From a checkpoint of a small mixture-of-experts model trained on Wikipedia.
Size: 13 layers, width 256, 52.7M parameters.
Experts: 96 experts in each of 6 layers, 96 SwiGLU neurons an expert, 4 picks a token, a shared expert of 128 neurons.
Training: a variant of Muon for the experts, 4610 steps.
Below are experts of layer 3 (counted from 0) of a mixture-of-experts language model. Rows are named gate (a neuron's input weights, with its number), up (a neuron's input weights, with its number) and show model dimensions 192-255. Each number is 128 + 24 x the weight over its row's rms, rounded and kept within 0 to 255. Numbers have three digits each.
Before each expert's rows: a language model's description of what the expert responds to. This comes from a sample of Wikipedia text that the model never trained on.

# expert 36
Short pieces inside names of people, places and firms, such as H&M, Hemph-ill, Pull-man, Gl-ad-stone, Parliament, million.
gate0:119135104089164111131110116094099090123119171113161158112110128104163079115114142107165149113153159109108153100088162091165133174121120126137136139163144165130086111164148118132115088095140108
up0:126103161139150155169108159137123137117158113101158134172132129136140139136106087098159163114123143157138107111139100115128143136086133091134138197152099160136152116118158118115158139101143122
gate1:119145125159100150144106123110119136143121174111076158155133139136150125148135102137105101103098138117114128109118151114121119121173084137148120136147129116151175127160119141161134139112119089
up1:132130122159132119164119145089140141088082151122090136144105150127166160125118108132111100107115138147169137092149175161097123127156106165122126124118117122130142124158110118106140149111130111
gate2:106118119151137083132086091152103121109150094119136112061145132114172127144086140182149149126147116139174138118112121146136135135098175197099120175148132108172131178172131136139101082143118132
up2:154097149119116113097127151134153144099114154120160126117115135124159124130148145119111100105119122167141143143102128150175149094143156075174104135130129101152078129075107103107172126130148084
gate3:176166187130109122124107145128135137086066084125158094116112134137148148136146124145092156151120152123181076126133124115112114157184116105144170100138114113116145106124129111127135112142090148
up3:158118088108104136120102105141143144172093126160105088150151136154123133104153091094144100110115111138119135085164132141153142145157132148152109133115096126111120142138083141143110156112076186
gate4:131159156151118104126144133068160129148075149102112121127114127147126116081124110128156109127164165107163087078079152071093158137124105111134176171115114104111152122106144097119114119128158112
up4:121067126140148094123106166139128116129137098158148106124138115120164166135153141100111077080097101140164130137155112146089102097107166117129092103074093096150114153175175123120155141132143144
gate5:155131122089149157134144147115163096082116144182184115140128147143107131169184126122143134146136124103203119128075129148106119124172096171138110095117118142152132103113141111138117123130146099
up5:136132098103135120124138116110121140119118159187154124126147124145146135135142139125120125135145105123165116168160180173095105134129112158122085124157090146154121133154128122115152158131087157
gate6:102119110122133120095080085109129105121141116124121127108172089123180109089136145155088147126134133120153118130165119111097129155180133119143098117084126131137134138153144126098151136191133108
up6:116143105140146137127175131127124105080129097164146148172139164129108154117150125086149149136110153155123173105095146141099095099139116131122060171134112140146088159160131106135166116123142154
gate7:132135091122119127110119134104078148151133092168154117129145143168136145105119067158141136124125080170135111140134115153129159137122105109134131125167146164161113163135114116132110075118163144
up7:102114139128173168126124131094110114154144133147118141105089094144126116135126107134154157132095099107123123144087164092121109127153139100112101161137117157151129119137115070145114118107121102
gate8:167172143174169161152134104121098118110147144109164097143137104115093120100114158154139175121119138107139108173150139139148131092079136085117120140133156097128173159144144128110132155127137097
up8:146158147164143130124135142100099126105165117149161104122150101133089126103065138124113156107106139141147133130136149147185174098129141079116123117115156114127172120098168107141124140142171091
gate9:139156119106140120116091126111130128099107112121115142137097129108130151120090093116122124155124154119142129116152105117139069133122124095103118159132103163135177102132119175115125124142092134
up9:110163122080119113144155109172119131096124108118109092126159112101144123114132122100195107175104125145172116123143148146118113129127119102097095115082139123098197135138151197137134137128121110
gate10:094123100146153084129106107123130116122110104138094143170124161143165141158165106170151138126132108177103144129106111085115122132137123112146102139145161073114148115127144174118086115159149147
up10:117095121170098136141092090144084170142133140141149155140153114134091118106117144128114113142111136096126108133136105165102134145122083133086178071132147130109110125120134112069122113094131112
gate11:098152143131140159115114131169114108149133143105118081136140120127135156156144167123116116142083109102145066115119107158120109132108135177107103099144125174123122124110158126179135130148161142
up11:099102142107133111117129146116160135080123111130145116093124134113083122131149093155181087173132111177088129130119134133131139164098147090107116162126101116150166106143139167067133077139135123
gate12:129118102123103125109117164153148158139102160097087135113106107128110117095110112119156135146156109092124100149192119137131162118098093107107115120097119105157098099057095123103161092129126132
up12:155101122162096143113116126118101115098107151136123113120107133115103126094119119141172171140169116148129151094135141120121153114106106106108134113123142107142148122108140086146123153137150102
gate13:080157126134129164124103143080122130139141136116128130151134125128118124108118107169128105108171118074101101132136119119120127115139097110098177140143150134113146104151137107153133093155171182
up13:136113142166133122138131083105128104118139128115135133105106123130135144112131106100125136122064154130114137125112101124160103109062145138102156146129129111118135173112158131163157125112168084
gate14:116119114146087109159103146163119118106174124141111103101130119117151116083144163170149109154099132142199090147141123076121149171120121094150169160170094132119122142092114166106127096160162098
up14:155133158141180124151130112147119087134113147114121121144140170104080118102135125102140151085139135105104133128140116126169137112097099133083126131078159154120154150148094113134099171103136157
gate15:147133099087110141131171076099153128093124110121119108113137161119121098137127106076124098170145095150145145147141087176120125132153088103124126137148127147092139139144086144099125122103107138
up15:126142149109130162113129098106141149195115148116115142142163135132099147143085119144141132095088114129131131099154090063133156131135141143162149147148119106109148117137130090129142136142133125
gate16:124154167118109124137176138181150076106187135128159140200114105158124131076124130124133108124153128111127139136118101140128127163115142135156132134146173135121126137136135123129109135112110107
up16:105136115084148130122143120169148119082156161080144149184155132111111113089128144111096130070106110071145118136160147128134113155074132121189098122108127150113128138122099152116164142156083132
gate17:120157108152124113109104083118120119081146076147094149170149141122133123111145105124113169130140123156126151145087129114095110135132118149148152097129162136122124174148121096115096163151172162
up17:171164122154149179149151141120140140151165149114128109144095151114133149163104150099140135111108131191138123180117100179096148088127088142116143090148120120153085135160137078110097119111141122
gate18:119124129107108149106101129118074122120160119102151126168133144106111126145098127134147143102127110122077188096155169099090162149125131128146117053139140111116127130146124113144113111147126173
up18:148155162152121092109104080144192154132117123117079146111132135135131132157165151175097158129148147155137099148137124133202138154172122134098147125150102101134120141079127124146166160165141136
gate19:144138140131148136176134161121105150132106121150089101096091127133088077116130125114105134126148079120134142129077114099148153122140124097075098080152109117129127090121122121129106136111109112
up19:146117151129122144098143119161134134129124119168111070143149098128170151119129120165189130114149121138131145128109129131121120128176113117102127135140128172074126167162152138125169129138120091
gate20:128123097150078093138110161119153151164156114156095133127122148160135134110110146155125130127126120136126201113117096129136119127137085120178114103160108165120173151154065125114179136119129162
up20:184174106161133122164122149145112091158141149163126089153143123157123144150169118105119155121044139102113117125094164099078159130104142122089137088121120144125098111119115095164153129109087131
gate21:143102141151079152150125146155140072121110102155127145133139131153085118123131119159069115147186105139143100130151125115125093129171145107148128092121112116179163123149129170109147121115138145
up21:163097116150145129111183122109133117108106123131134147091149142140100114123144161142088154154126125173115113132176150093154152169104108150108142144123151158112094127145138119104120124173141128
gate22:093154119156126156136094110106104168084155135112150135107131182097136192164149137160153165134111124117093133144141100155109143131136113118142106122134123149132115152122130114103096069126146093
up22:102148114128104135141138108151073176105117143098117139111098192103135091134136117163134140156127092097167115132071091110110172101116119154176164160119158126152131136153148121134133159123153135
gate23:177110082143137148155119113103076127137172143159134101119125128153116117097132133142165125120128142123143145130130148146130129108120110150140128169133100136166109186116111116127079072121099167
up23:131162126105148150121139127091128131153111107131101093155128143107133113139121162130124134122113064107143099140102141124128115102159127105118099081118149125159167088154116103125145119120142112
gate24:116163110152166114115103107150151114168107145083122124129125129126166099098148170096155138164139108106110061135109101142157155110195132159141112098096095145101078105131114135120122142129121156
up24:154120127102125141106140162070143145146166142139107125137116112139168087122114165135131071171120149067148145098108141161153128132131114142165109106138131161126137167161143105076102099120130142
gate25:122089103101114116143114132129135113160144153129116165128134118163174126135145110150152075101125128099107073135162125134153144150125086110114129137131115110136108104158142104146178092150042129
up25:112155146089125120116157116130088145139123105092105147152100112132146155117125100159142101124119141119114155150148143109134105133125102099148106083121124143112127084093150100156176108147119111
gate26:113171141148139142151098160166107104101093120121122094136118122128117145119092135138143130149072165125141147123140142143124085096107141155113114151133163117093085162105132092100129087123161143
up26:125114128145138146149115150156105135112083147158092127171149120162140164114141118164134146143110146149128139179119119142139097105101121175132139157139127158128100146109142091082129108152146117
gate27:144136134129152126134115104126159159096133142140152122147118120154149173090152137135140183156141127125102092127123101086140137152109129146114119142158126113132147154087124072163094151126103124
up27:113141143149140084119131144117086070149153094116121148106129132146103140085099087106119117121158141146142153128136136184087113105099143114115134158133129135108143133161144171128121127152156092
gate28:138121140127092145130087105135088114112145115137146160179105141156138142119141110112107096104116137102147116147097135125154173088133142136112125156119112131147122145122128125161131115123092116
up28:101117120079169121153135142120071100146122158116120140148117123122166152154139136102167178122127174086108138144127150136169106062102106098130119116082127149069141140176113124105096113119126139
gate29:121161125104082111147116134189100127130112139158160164162122118145167112129181108126082109151084142144139117140088110141157114164115126136164118128163124131132125129106063190148096108145090123
up29:145101114151098150135148120128175107106100123134150157172139159158131150153069156118146168110141135099120133142121139114066100128140136144123111115084109144096126190076141068138116134116121139
gate30:151160095103116131152124141118147079100098110170073136133157136161113126112111106144106121087114132120143122109060145142134126162180150120160096108119128169159152113143109143114130164150151141
up30:145107141124158114140141117092130180104094133122151133158128132104123104120122088115138118126163128146090186161101085157134103116146116111140134106174148109113138112090114127105117155161138141
gate31:076126132134145131113127151113144153102109118108168126092125113152102153149098133154118097100138145164124113174112146135094152141158125106128107115157124145127124103114117137172156131141160106
up31:162161145131123147157106181116167108153089152105122130140123135121123116131143115174140155137143152089075122172153152137103098085164134135110142091149115157106166126145141135149131124102126108
gate32:169078127152117107104137108168121172147110141118190120154118108112086103108149145137123144124145097167155084149132093159120159114154111094127125088148085089123104095155119116171143173136131183
up32:163121120153125142095131110157098146138130130134126110152132159180133107135139114140128142133163142167131138176119097135087136111148145100120116087133094102166135094173125115147140121136166145

# expert 7
Hyphens, dashes and minus signs inside compounds, ranges and list bullets, such as self-titled, UTC-5, 1973-1974, plus prefixes un, dis.
gate0:082118142151144088141115122135184073147108115116131124107124142122119129127131107081185136175145135113098130071079178139114124162092106183104144143136161112119158094142139106115176125179104099
up0:114172143154181139150166132106148116115100154110115110135136154121116144105137130140154100150107165106088122114078144142121138144136101169122142144151150133116165108123153105110168127131105095
gate1:133100141124105165108118116127082139120155160145111175133112111112168129135123152134128188114151117121101131109153155131103070140152125130135095122116141100118126098149136136101171095133104154
up1:108129104148154116138137144099129147135117108084178098165134139123114111157153089119160118145131135159155156119081114127144194152125107153169155130116111161137135168139131135153089127156110117
gate2:141168127158124093103131151144146145102119169145147169133129111154143111132112129081128177095096107142115108121137118149094105168169161166149135125064173154110132130112107130163119148096123113
up2:125158128136153125053160134146144120141118140105134173121153146106107129129101102115128170141101114131109111121122136143091114118132154167138123124085151104131120137132107122158133130124144112
gate3:095147132155182088132110127138161159128102176121167149118114146125126124075120114136148093132126063158089136115131109102155132145079132098116137124134127140140130136094109106180123143113137110
up3:104099143120058113123104147117125102088131134117153131131154133159123161159096147118110133164154133092105119140134127132153121153147150142154130085133095162126145124176125153102115109115129165
gate4:151138118144124114090086150079164132094106140133201124113138103115125064145116142120102103110130126138122167132117150122118121094176086165160154085152110125118119134118145149142101123108157161
up4:120112121147132119091155160118173083126107129101122156158119127165115142160097100117141159184152119143143076102148118125119123158114143122127136116116121144123129127097117163100136119111130155
gate5:108144132124136148120142122127191148186150072133111139157128113158140135107130136163121123155126106155136117127108115140151108140110131144139113081107132118118122112107148072111120142157147136
up5:152136118138154122136082136100116138143107142143117127103083123116125125099126093101175107095126131102146124136124126150138124143172130144090106141134136122142143159098111118151127137083143121
gate6:114119115105107121102118190098137119078144158145109169116122122113125133159113108138103160107092081085092137120152118119127153106099155192141147112137166130121148128121139114115128119128162089
up6:141103100148083118091126161116087142118139133156096115139146133113125144111091125106119134136109092092085139107176108110113123139114171123178154111135107143130168137116160137115126113094132113
gate7:099077063139111128117089119112134157121140137142091094128126087130086092167155139131174143127132149172144129128115113101134122122177138124101163120098150134137120142127135091117151126096162128
up7:122159156123116094128156140147160113111140122124177168131136155154138169101112128099090145118138119095134171136126131146160169145124140129136117188155119135100161148127112152116142130115139144
gate8:089149110102153140141111149091135151107125078112146116147171129103085112087104128148109170174080085135120131107120122142128119102107113128134131140111134098170094138122097162143155118138061153
up8:088070138115092135115078140142122130129108088086137156134179178127111159129168108111138095124136179102122126134139126103082145152147112105120106116084122114144123150139094117102133139134111126
gate9:155079169124106125151154106104134117153134157119117163148130111140128123165102089115061115138118141081151134158131189130143136120121082113134097112161134091111105112097118109146139141178110067
up9:125112107111142114128168131156103116143132137109127157087111161091179170158175111131118118156176146170112136123135132128135098132103056139115107163143153075135125143133151157121128139150151115
gate10:123135141148102152144132155148107133103099143128137138185152171148131086099120127181173118098143165120102152112125129114116112153146113112144111094115106116113169140123109122145122109125110071
up10:149114122114115140154140131150151157106178141136123122168136140114113136152126138122123155137119138129100110121144112123142176115110134142162198157146096111166145098130107119123115147144143145
gate11:090122113122154107170126113119143110085132143146161138121122106090135086142163137150145100062105157145080102153105211138110140115138125102124124154146144110173147102112141125121150133096121094
up11:101088135145125150143151114126146075098129160169169137161151103115112106160122147118111118092108103146102125112103169124085132110161125095128124150159123128116121130136119157097122130144143120
gate12:125098143166142127090126135107137141100143139143123107138135098125145144129111112163124171207137125154101121118084083148086164123064166136157103119139129142136162152194141099112088142133109144
up12:133127099135137100120134104121146123113144145113113124175088129126125123115102131110166096102120120090089150129141152118111114165127096133096088118099140138147137115124130104162105084141133165
gate13:135129114135203107118118157130152098155124153118142100119132140128162100150084155073137158136132114113095163120106170167106083132140131168133124119111141171119114104124134128136133123118154172
up13:120135132141071101146102117118155123113150138139115130170112135123095149119156100165107102131142132101163118103122144128164184078107160083126143130119126102166141157130124144116106126135095141
gate14:152126157143143119130142169136102114096120157144103100147159105100112164150189097096139120153142145129172123137144088120132154115127125098092162167148117099126123129147100137152116164137127103
up14:110141118092135136121122101151124140076098118107139100134126116153115119113168106134153144109112140092110142129098136126087156118116153132094134105142121140127127149084118171123179129143121090
gate15:122127124100101176112091129139141097118140150140162100138147122128109144180115153151165132167155095144096160130122078120144086097152094117111113067162118104115098116125125133153119129200149092
up15:135148134131144098186161110131118151122092123103081131115116143099162126098156131145103122167095136093177116127123141137098187177132139132137121162111065167119181116130146144117120154073128159
gate16:117160165126093094112113155116181133134113162126167108156124084145157095131142121100088123117125129111123148138156150114156113099132099106117111139113126124129116111118094092170110151131091114
up16:164093112130159179147130139152130136157148133137095132092119159139112170124095106144123150112140085145127136135141095166080159148128091117119158074158152119099149178135140147115114070144131061
gate17:132137158127149136159140123118089128143099077129125147177115172155119089132123108117103145126106110138146095114088140101121148120109149162139110149106095131123127089125131139164143168106173137
up17:133141127131133084129135141115102112105091107147134105124153153132133102145142172144130135104147131185193148119135149109093159115108123094167121153167116132149108131149116117102131144129123099
gate18:080092141163119128095125140122129119118120128149127201163134096110084132126122134107197120136128106146151158116111175097114169175114125117155127148119153146126104114078156131116130129165138099
up18:157173119167111139143162115167103140119117158122075117138119083105161150085137181156147148088110131125138127151133073141152091114133156152138108104084151144131115142136097101079162128140140133
gate19:125138165132164106117097114119107126155137141144119106124130154173162147164114145108174126169119153165104133124142118103101123154117178115127134138100148116168151108103155119106114134144112110
up19:137122122124119128127152123140101135122135124109134148118097126079108112104117140105083118116127075106144147154110116135138111096149079130114127143146123128084105131147094111126112154140150151
gate20:137097118113113151150090126108159123129125133134103119166091117141139144128080105127156153158151131122154112121141128108130093129142112150139136179133141155153102123124143170110162122107104082
up20:139107182137134100102101142090139119138130176149114137184142145095093184148105120115144145131131117079134120139175126123175064075125134111143159105073119149130084134117147107103146148146113127
gate21:152120111170115100140124111118125164154135108157102077142127101192081128111092153103124134082165121118110098150146128136177122171122112128139159138141103075128119114137098099116126106089124160
up21:133123149125169167115118143133096092081130148086151106141096115134176121110140157157106139146105111168085131118173097126115118110142148124074156136149159115140151149104109137159075108123147093
gate22:131095153143160128133120159068140132158135113161105109123130123181113153119126099176130129073146155116084129087130110129163135144148136135128146125146125166104094112110121132122126094138119136
up22:137131083102101140098149109177129094118143184116130150137131114093165152162137171078130144165122095163141121149140118129146142138098153084105099109127118129137163122137110107136128138127145114
gate23:163130148125082091088145131111135161081104069139157117162134147138118137115111149112121123125169173155148102133127099177121118137160151096144173091146148169134146111108155144120107123121136142
up23:163118139118100101158199128149138125117091137157158117132096159132159148092101129127155130114166138106120122137105117137089131162194122091119113128109121112090123082133151109105125138121100115
gate24:153104128154137113104149114143113123124092171127145149121120131144168113174117141130112135134180128139121115104124173114101131149123155152126109144133137128166143121132133162156135079136129152
up24:128126140145109126095147124103108136133092156125143183158153142156149116140125142135109163123156109140115147123098170105103114131131165116141136129118158140163134137129130132131089078119129154
gate25:149104144157105153132118109096140126131180174117098088121122120106112091121101107134158114113120156121106132122121110141124143102146125122149123158175141118093089147101110139136136131120077142
up25:124095135117138101156094132148114120128124153093140145102125152111135098122139069139158145147139111129155097120125110158147158135119133077110083098115088137149095182130143178118155153103147155
gate26:119146108135120103130134117142109106152112149116157120127137086117132111118105151070128090166131108185135200155124124165129142107096104127166141145137110123121141103090128116127119136115127129
up26:120133139106103150095101132123172137136145119126109152117106164138153147139142110190123146104153154078134078105130147103101093160160161111089124118118142117131097150173126134157148125129147136
gate27:101135132137146125121132091133138098117147151086155113142112142160125095135118165113095158098174119119159158155128133113076125125146088148135163124142134100091158116115124129162148129119144137
up27:084139160116125098107138133141132095117163113141161130094135121110128137115103100179132127119158123136134151132115108125154136104113201125120136112114122105161139162139129141132129142099137102
gate28:098137120111168134120138122111096138121099113134140166105134125141082110105147104127096136096124089141138105105155096106146111144123119107157111136149118140137131133116133105143106092104090109
up28:115140144124135118146126108127095138160140115102140159099085146151112097139144095151095084104136140127172160115144161114152131112115154181126128130169117144141149126078128139124117101129087101
gate29:134138132122128124133184120154133156110159139132172125130129121119112077100102137116086150105120120136104132126113162105088108159082122133137110116172105103158119118124122088155151118150137115
up29:088147124122124128136111110164120100125150116094116179102143134113094155163139117123129139129137089128116120128120093169148107131165137172140106104118098121113126138150150151125096129109099140
gate30:172149163149140128161151122121106092114096097103153127072095147159154121152080119133131157134167129135134119175176152103145090139120093168088124129143129105100133131123145169127179140136129104
up30:159168183163106127146148170116149085115128101095125115110085099128162148114112114133075177126126103174157091198112118113138103121132099174130142117139132117125158143149127145161151154132132104
gate31:135119143122167119130134140125162124114130168090110142153163150103122132186135175112125112125137133137195189110145117103098141135126107151155103117115161110145158140128139136146103161156092148
up31:105137163178150161166156137127145106152120134069098158145082153107143125143142172134146117157149128115148124145130147109106140105124122142140143122179130133135183125146158119132071148135121131
gate32:107120155118095116145084116163087127127124148120120125135115131113135121103106110142138121154135138120135128135175105141119120131109132134176129125089142127142134128108119136093140131126145156
up32:147125086126114138128154131153164112160143153156120123092112105105150136104153076132142119162154148110111089122123106147135146127098150101092118163126147153168122089142097103084150107114143179

# expert 21
Middle and final pieces of Slavic, Nordic and Central European names, such as Rogašov-c-i, Kol-ts-ov, Mit-che-ll, Czech.
gate0:129082143160104162130173128110139140150129120091099142129171155089116145134145129113130123085078110091118144131173137121109157125142111127117111107120135174120097148158126137083130121159132124
up0:108174118139128146097122098143135128147156116121149116097098099134105152132112131143128144159163123153125089124101139127084098153117153138161154139156092114128151140151160133185136107114113113
gate1:136135129120119096113116126131133102137110159104098097144143151130167104129168120131133139161118145170140138075166107106088099057125173151115132126119141114114129125154114120122158180140142109
up1:145127098065110159133149154123106122146129104166143160122110114166118088109125137163132130112147118168130181154123111089153163151136117150104116124128105110146157155092178148138146124092103083
gate2:172123136080133128140083100137160133114099111091174071091138165097137150157118136161157162171139127125132158102115133152099130114150135194147228136149117141103148148120106116135082125136129113
up2:126159111126163159116149144144134125131145135160128222146136132096148127094132076074125095102123139174127131122118140108130115096096119098098053130102133095161090105126135095165119109109134126
gate3:107124134137110140137127174141140113134113138119087163136140115145137126102113152149161131169144117149132150157123124129151156108127136148171144151156117115167138092137126099097114128089178118
up3:093135149159149101107115135132128088168108122139118159126162120145137125096102132107161112148138106085106136134118107140132165118089177158116130129161095097179109111128122141113132132124116134
gate4:120141094111125119121055164124100123111159123141100111144143106190138126161175097148132105154108150081137095104143145141117087140133134125122125145120173155160106137114170132145146113128116173
up4:113132094122131128153126170114110096129142158113152112115149168153146107092147088147116113100128141084131123098161140099147094101146115148146117138138193099164140086123146158140151139121094135
gate5:149144132064096116145109123142093111109088151140144124131128118086128150136131123177097102088144112119115130163154161102101133127135160177115130167087130161153146119141137116079138117103137099
up5:113120144179137115125193157164183126151151120065144122111100123108129140081096142163106082142092136174162060090119126126117138114157103130151142106141166118128130104100128115095118117120145129
gate6:127098151147134156158164164106092159141128106167087158162076172158092094135138134138127105080105109100148144161135108105134149123091099103131133108163078113160148170121143145151114120131124076
up6:140132134105138169127138148103147106134155145149099135104153153125199126134104117153116153149135179100132107147112138190153170096149131109133131088156120129113103101135119111076116168127074130
gate7:171172127134112142153146135117115120130114117101138137132157096126116120124131161164103100145136125112111136160119149101099125175156149145140146168114155140130127134084136165140101100128113107
up7:099095149115146120175145086184157139115103102127107134149148151119115147117118107109154140125118099122113108168110153133151173122098142108111126134159142114174124152113119124092147121138174133
gate8:123162114095127092173112094119113141131149096130136123149185139129141173183136127139101100094073130115102149150155126099130110116135118138139128120146086090115106098084102117113129173128124118
up8:150182129120096123111101144104158112131141167141164107136136158172117139145113143130136146133111135135149109127136097109134113152113099111164095130134141081139141098140151137125144174166099105
gate9:126141133124117165110104156083111171120106116078139118142132100147134124131110176152134108140119126161179103134134152133114098135129125083107146093165108129117137122163156141128129136097126127
up9:103132073131131130135112123143167113130137123162127158107135136125134126092128137184184166129124093099078145135112150119081123100083109180103124161112143147130113172119086094161126124138107145
gate10:120117154129122109113133100114088128143136060118178136127086138115123095098110155135100108113145107148104165107105095091109119132125121094152126125118141171137124098128098154111155176076120121
up10:123138093141126147103124093084122085119138135097106133156168148118109109127131148060129130123119125133124116127125178099137147139102119128148150149157134116146151145159125091149124131116156120
gate11:109135115184100155146134152107144157117091133099097140137118120137120142142140104130122117146164147132103099174176120118098157091194138135157144129148143145139137106088076115110151144085132105
up11:104113119099140115138137146122127123132086157121129127134116129120132143153139166127149143081052148117128153137142126147092133139143087164150101140127151190144160140105109128116152106148066141
gate12:142134118127078166127114187169141142109124127098100116102170188108086122164093096123110159151170135138105125110136097105160146131136164179171149125129185108144137117114110088131131144107124111
up12:156136080128110129141104160126111087115148110094114150130152151133111144147108103165073101115135138128141089098137110096162139108123160122146162161121165133157103101150083121142126152166139170
gate13:149131091117114149134120147134140123160128099151098119148165135147154108166128087151203159130151154136121148177131098127084171156095122123154143119150105201104127152171108112085104091113170128
up13:154152166131131102104127165123117105131162131108136108131095142182123133146130193145111102060103152114129150131089169122148109138137138180117090099104147133120124120114141134115128102137118183
gate14:114132088098148110154093133143152120125112113129151134094154119149110090115141194141137109116171121077099144122100095140128123118134124169143106093112105138152152118123141135174091135106134157
up14:102138133075128115138160152098094091141112099096118138117102088104107125092168125152148107097093101152132091103157126122100139158139127122127138097158083175130108108123131104125112158144109108
gate15:163143153125122143147119136147143124103119133096180112159157159101114126150109153155126132102089105135094156177122114103127163078170101127091152097106150131145158133115105122112126130115162106
up15:147145148113078161106135125174168135113135115149136120144131166148078139142120117141146149106121106157092145161105127126134174099138103125085130102126098139169124158105114133122103152106116091
gate16:154109107189119138188131121116140115095194115143127115116098102165162127150149182126135148106132120177110187157122097147102154166099110140131126169108139144092146147128143092155098136086160169
up16:144104075136129100148122107114185124122109130148146133151123140125134101134139161078123121130120117133107182120173136155126091094140183169117116096110122108108110155128132111134112077095134153
gate17:123097118137126132123122156115129125130093119143143117166154101158114119103085106151130121120094158113199149146132112149122186160138100085107124159120137112138132144122127112130129091141184123
up17:140102133116132073145136121162124111104137138104123117108134131070124122109141132096104104160123089167144097137115160115154079148079167138129176080172143112119113135070138146142082185154130160
gate18:117125102135121108103116149138118178131103144123119136120114167108080121157127155130098148110118124139134158091153110084127136128154181171118122134068082147116103144109120156116125077100130148
up18:129123111097113116101116138144183121125106157096112133125141156139113146144166117126110105141150085116110078168113165124136122130113156143126111117105146134095099164100122123122112124122104114
gate19:155130161123134169158104134104141120144154135100105118114125093121087153101118130114106130126134185117152144093097169115132174092174114091156118130112141133107117119093129130155128149098153138
up19:137158132148069113114143138180111107124139136131149123092136128121171121068114142136115088102166082127121172159136154163151122132090152129164103108151126056156132110133128096115105084128105126
gate20:149102132095147142126122093061117125138139128136083112141131088145145051112143102146133101124124133083162123131104180125127133166095098141121131075136168138113121144122091125141143137124096101
up20:138181120101132144113129120206097192127155148104120110129124188097105151161103126137104124128153122121117122124143104118106141086096154102092142166103144125133099097165158138141106163114093141
gate21:128130087109140112112109106166129159119121123156146124132147117154129164125129153125138142120138128094128100115158165112141156105102105091112125149117106097170159110086129136158104106140107118
up21:141086130131151161166105160118113097113123117134143148124113104121142112123091098113125145146120163142115157143142122142114155137160180150130084105140127140137136142131138113090093178139126150
gate22:162098136093135118171097113136187160067144104144136144141163153074117113135133106131156138151156086141164137088093102125106142093110128104115096131146134118140105160171155121113114143148132137
up22:113099111150100125108141157105121084110125105140123156158103089185103202108121130134101124100127139161130097120153175173154160139153123169143149138125101160103161119127138128124133111138128142
gate23:117167112127130144155135107103076118135111096115100148115113097117104096156135133141147135126133116107131127109143165107119096134092131134116150092110176111151147121140114137105194080150145128
up23:158122130159123107117158132090150166090110139124145121158165115152105163142131128150090129123198179103121121084123128151134129143164140137131125153130149142134118138088141114141117094170156168
gate24:137111118125136121096159128106149157101160169132125138132131102156105103086178095095118117159150124162120113105104129128104085121133106123129151105125113145138123127160116154164123152120138164
up24:104142155131070092149114080176113085108131100112148150104104110120129141149137169130119145109067100121148101119136132112114133104127125130160104172105104145100121132087076131100103097101105123
gate25:132143117085130096123128144165116169123110097181109121124079133158105128100142078164147125143151130171130123145128131128129156147107130125110135172117152089153090134123119156122096130153129164
up25:162124088102130140132133147122126108134119112102103074071132123128178146145112139148130147115148140137161141136099076119135154120132125123173121112127163132135109080116127113098144147102190118
gate26:109112116152149099166108139155133129108098138172102149149140095129143142166109122151109146097141133103105128121122127155147168113130159140114134125131101093145105140148127139157141142142096069
up26:081156118097134139148146163162102132125162132166110144080116117121144146134088153151156122093113146107107135119119144089140128173153136105095127105106107112142114103154142077120134107112119127
gate27:134158140092138116120124100083112140126178085090103127125126157162114089150143131125146152116083095077122117151103192108124148109127130100116156109110139168104132146130118130142072156116159131
up27:135144170082148145139130122105106117096149078099129113121189152118127139160130116115110113077059139128121120148140141104116156131111106062140154114137114154150140111162141114073106119135143137
gate28:079133143132130135137116131138125091075116107122116121134155045126130120128146140179131067110166139151124121111123100161133117155145121099090088117165152119146119145091151118119126132138120070
up28:106159091144103119145113162139124175113157109157122079154105088148148127112176127161137132100180119136138122092091184110114088083184124170109134097099142159090101116136125106122132078123125137
gate29:164112113172143121142148144123120129106109174182112140141164116129147163161151114116118131096122119094147121140124107130146149132156111124146139162145167102150142150106138091141201098104140091
up29:111139149095129117144079121132114137140077115119126142130104101138074055121138101133126136154129160157127134163155131130103122151121110142087155101126077108071140134131136163112078184165148161
gate30:156098132132078105083120106111110112120195126100101083121156163120136132138115092100142099154149099129130114119137095144123113140113170121126121125156144109106132107152085142146107137132096123
up30:131151115109141171142119151133139122121141148123151117142124141133120112101114084153164163136130119104097121132146073147103128137158132122163154141119120118118148114114118120113131156121094119
gate31:151141133123142149087101142136128117121127094141113051129125148145167146121120085127114159094102127155119117118143141124144156160157145109153109115126133149129159065150126096136119085150103144
up31:130101101134151139102080114102117156164154162156132175119136133118104094157104119092121119123105122086139143107122138154124100105089136136095130091103164146150094144087132116136116138115138103
gate32:101120132116130102115165114138167127183157122121108106205121138120112097118155139120150141124109150114161128123090121140084131130078096066168146162105150132087149129138112137090159125151126138
up32:130122096105124124145173133083135155130161142141140064155135178118111142136158139134155150108097158148125114116114114136089123121128126078144167171094132128110096116130136138127139118126139154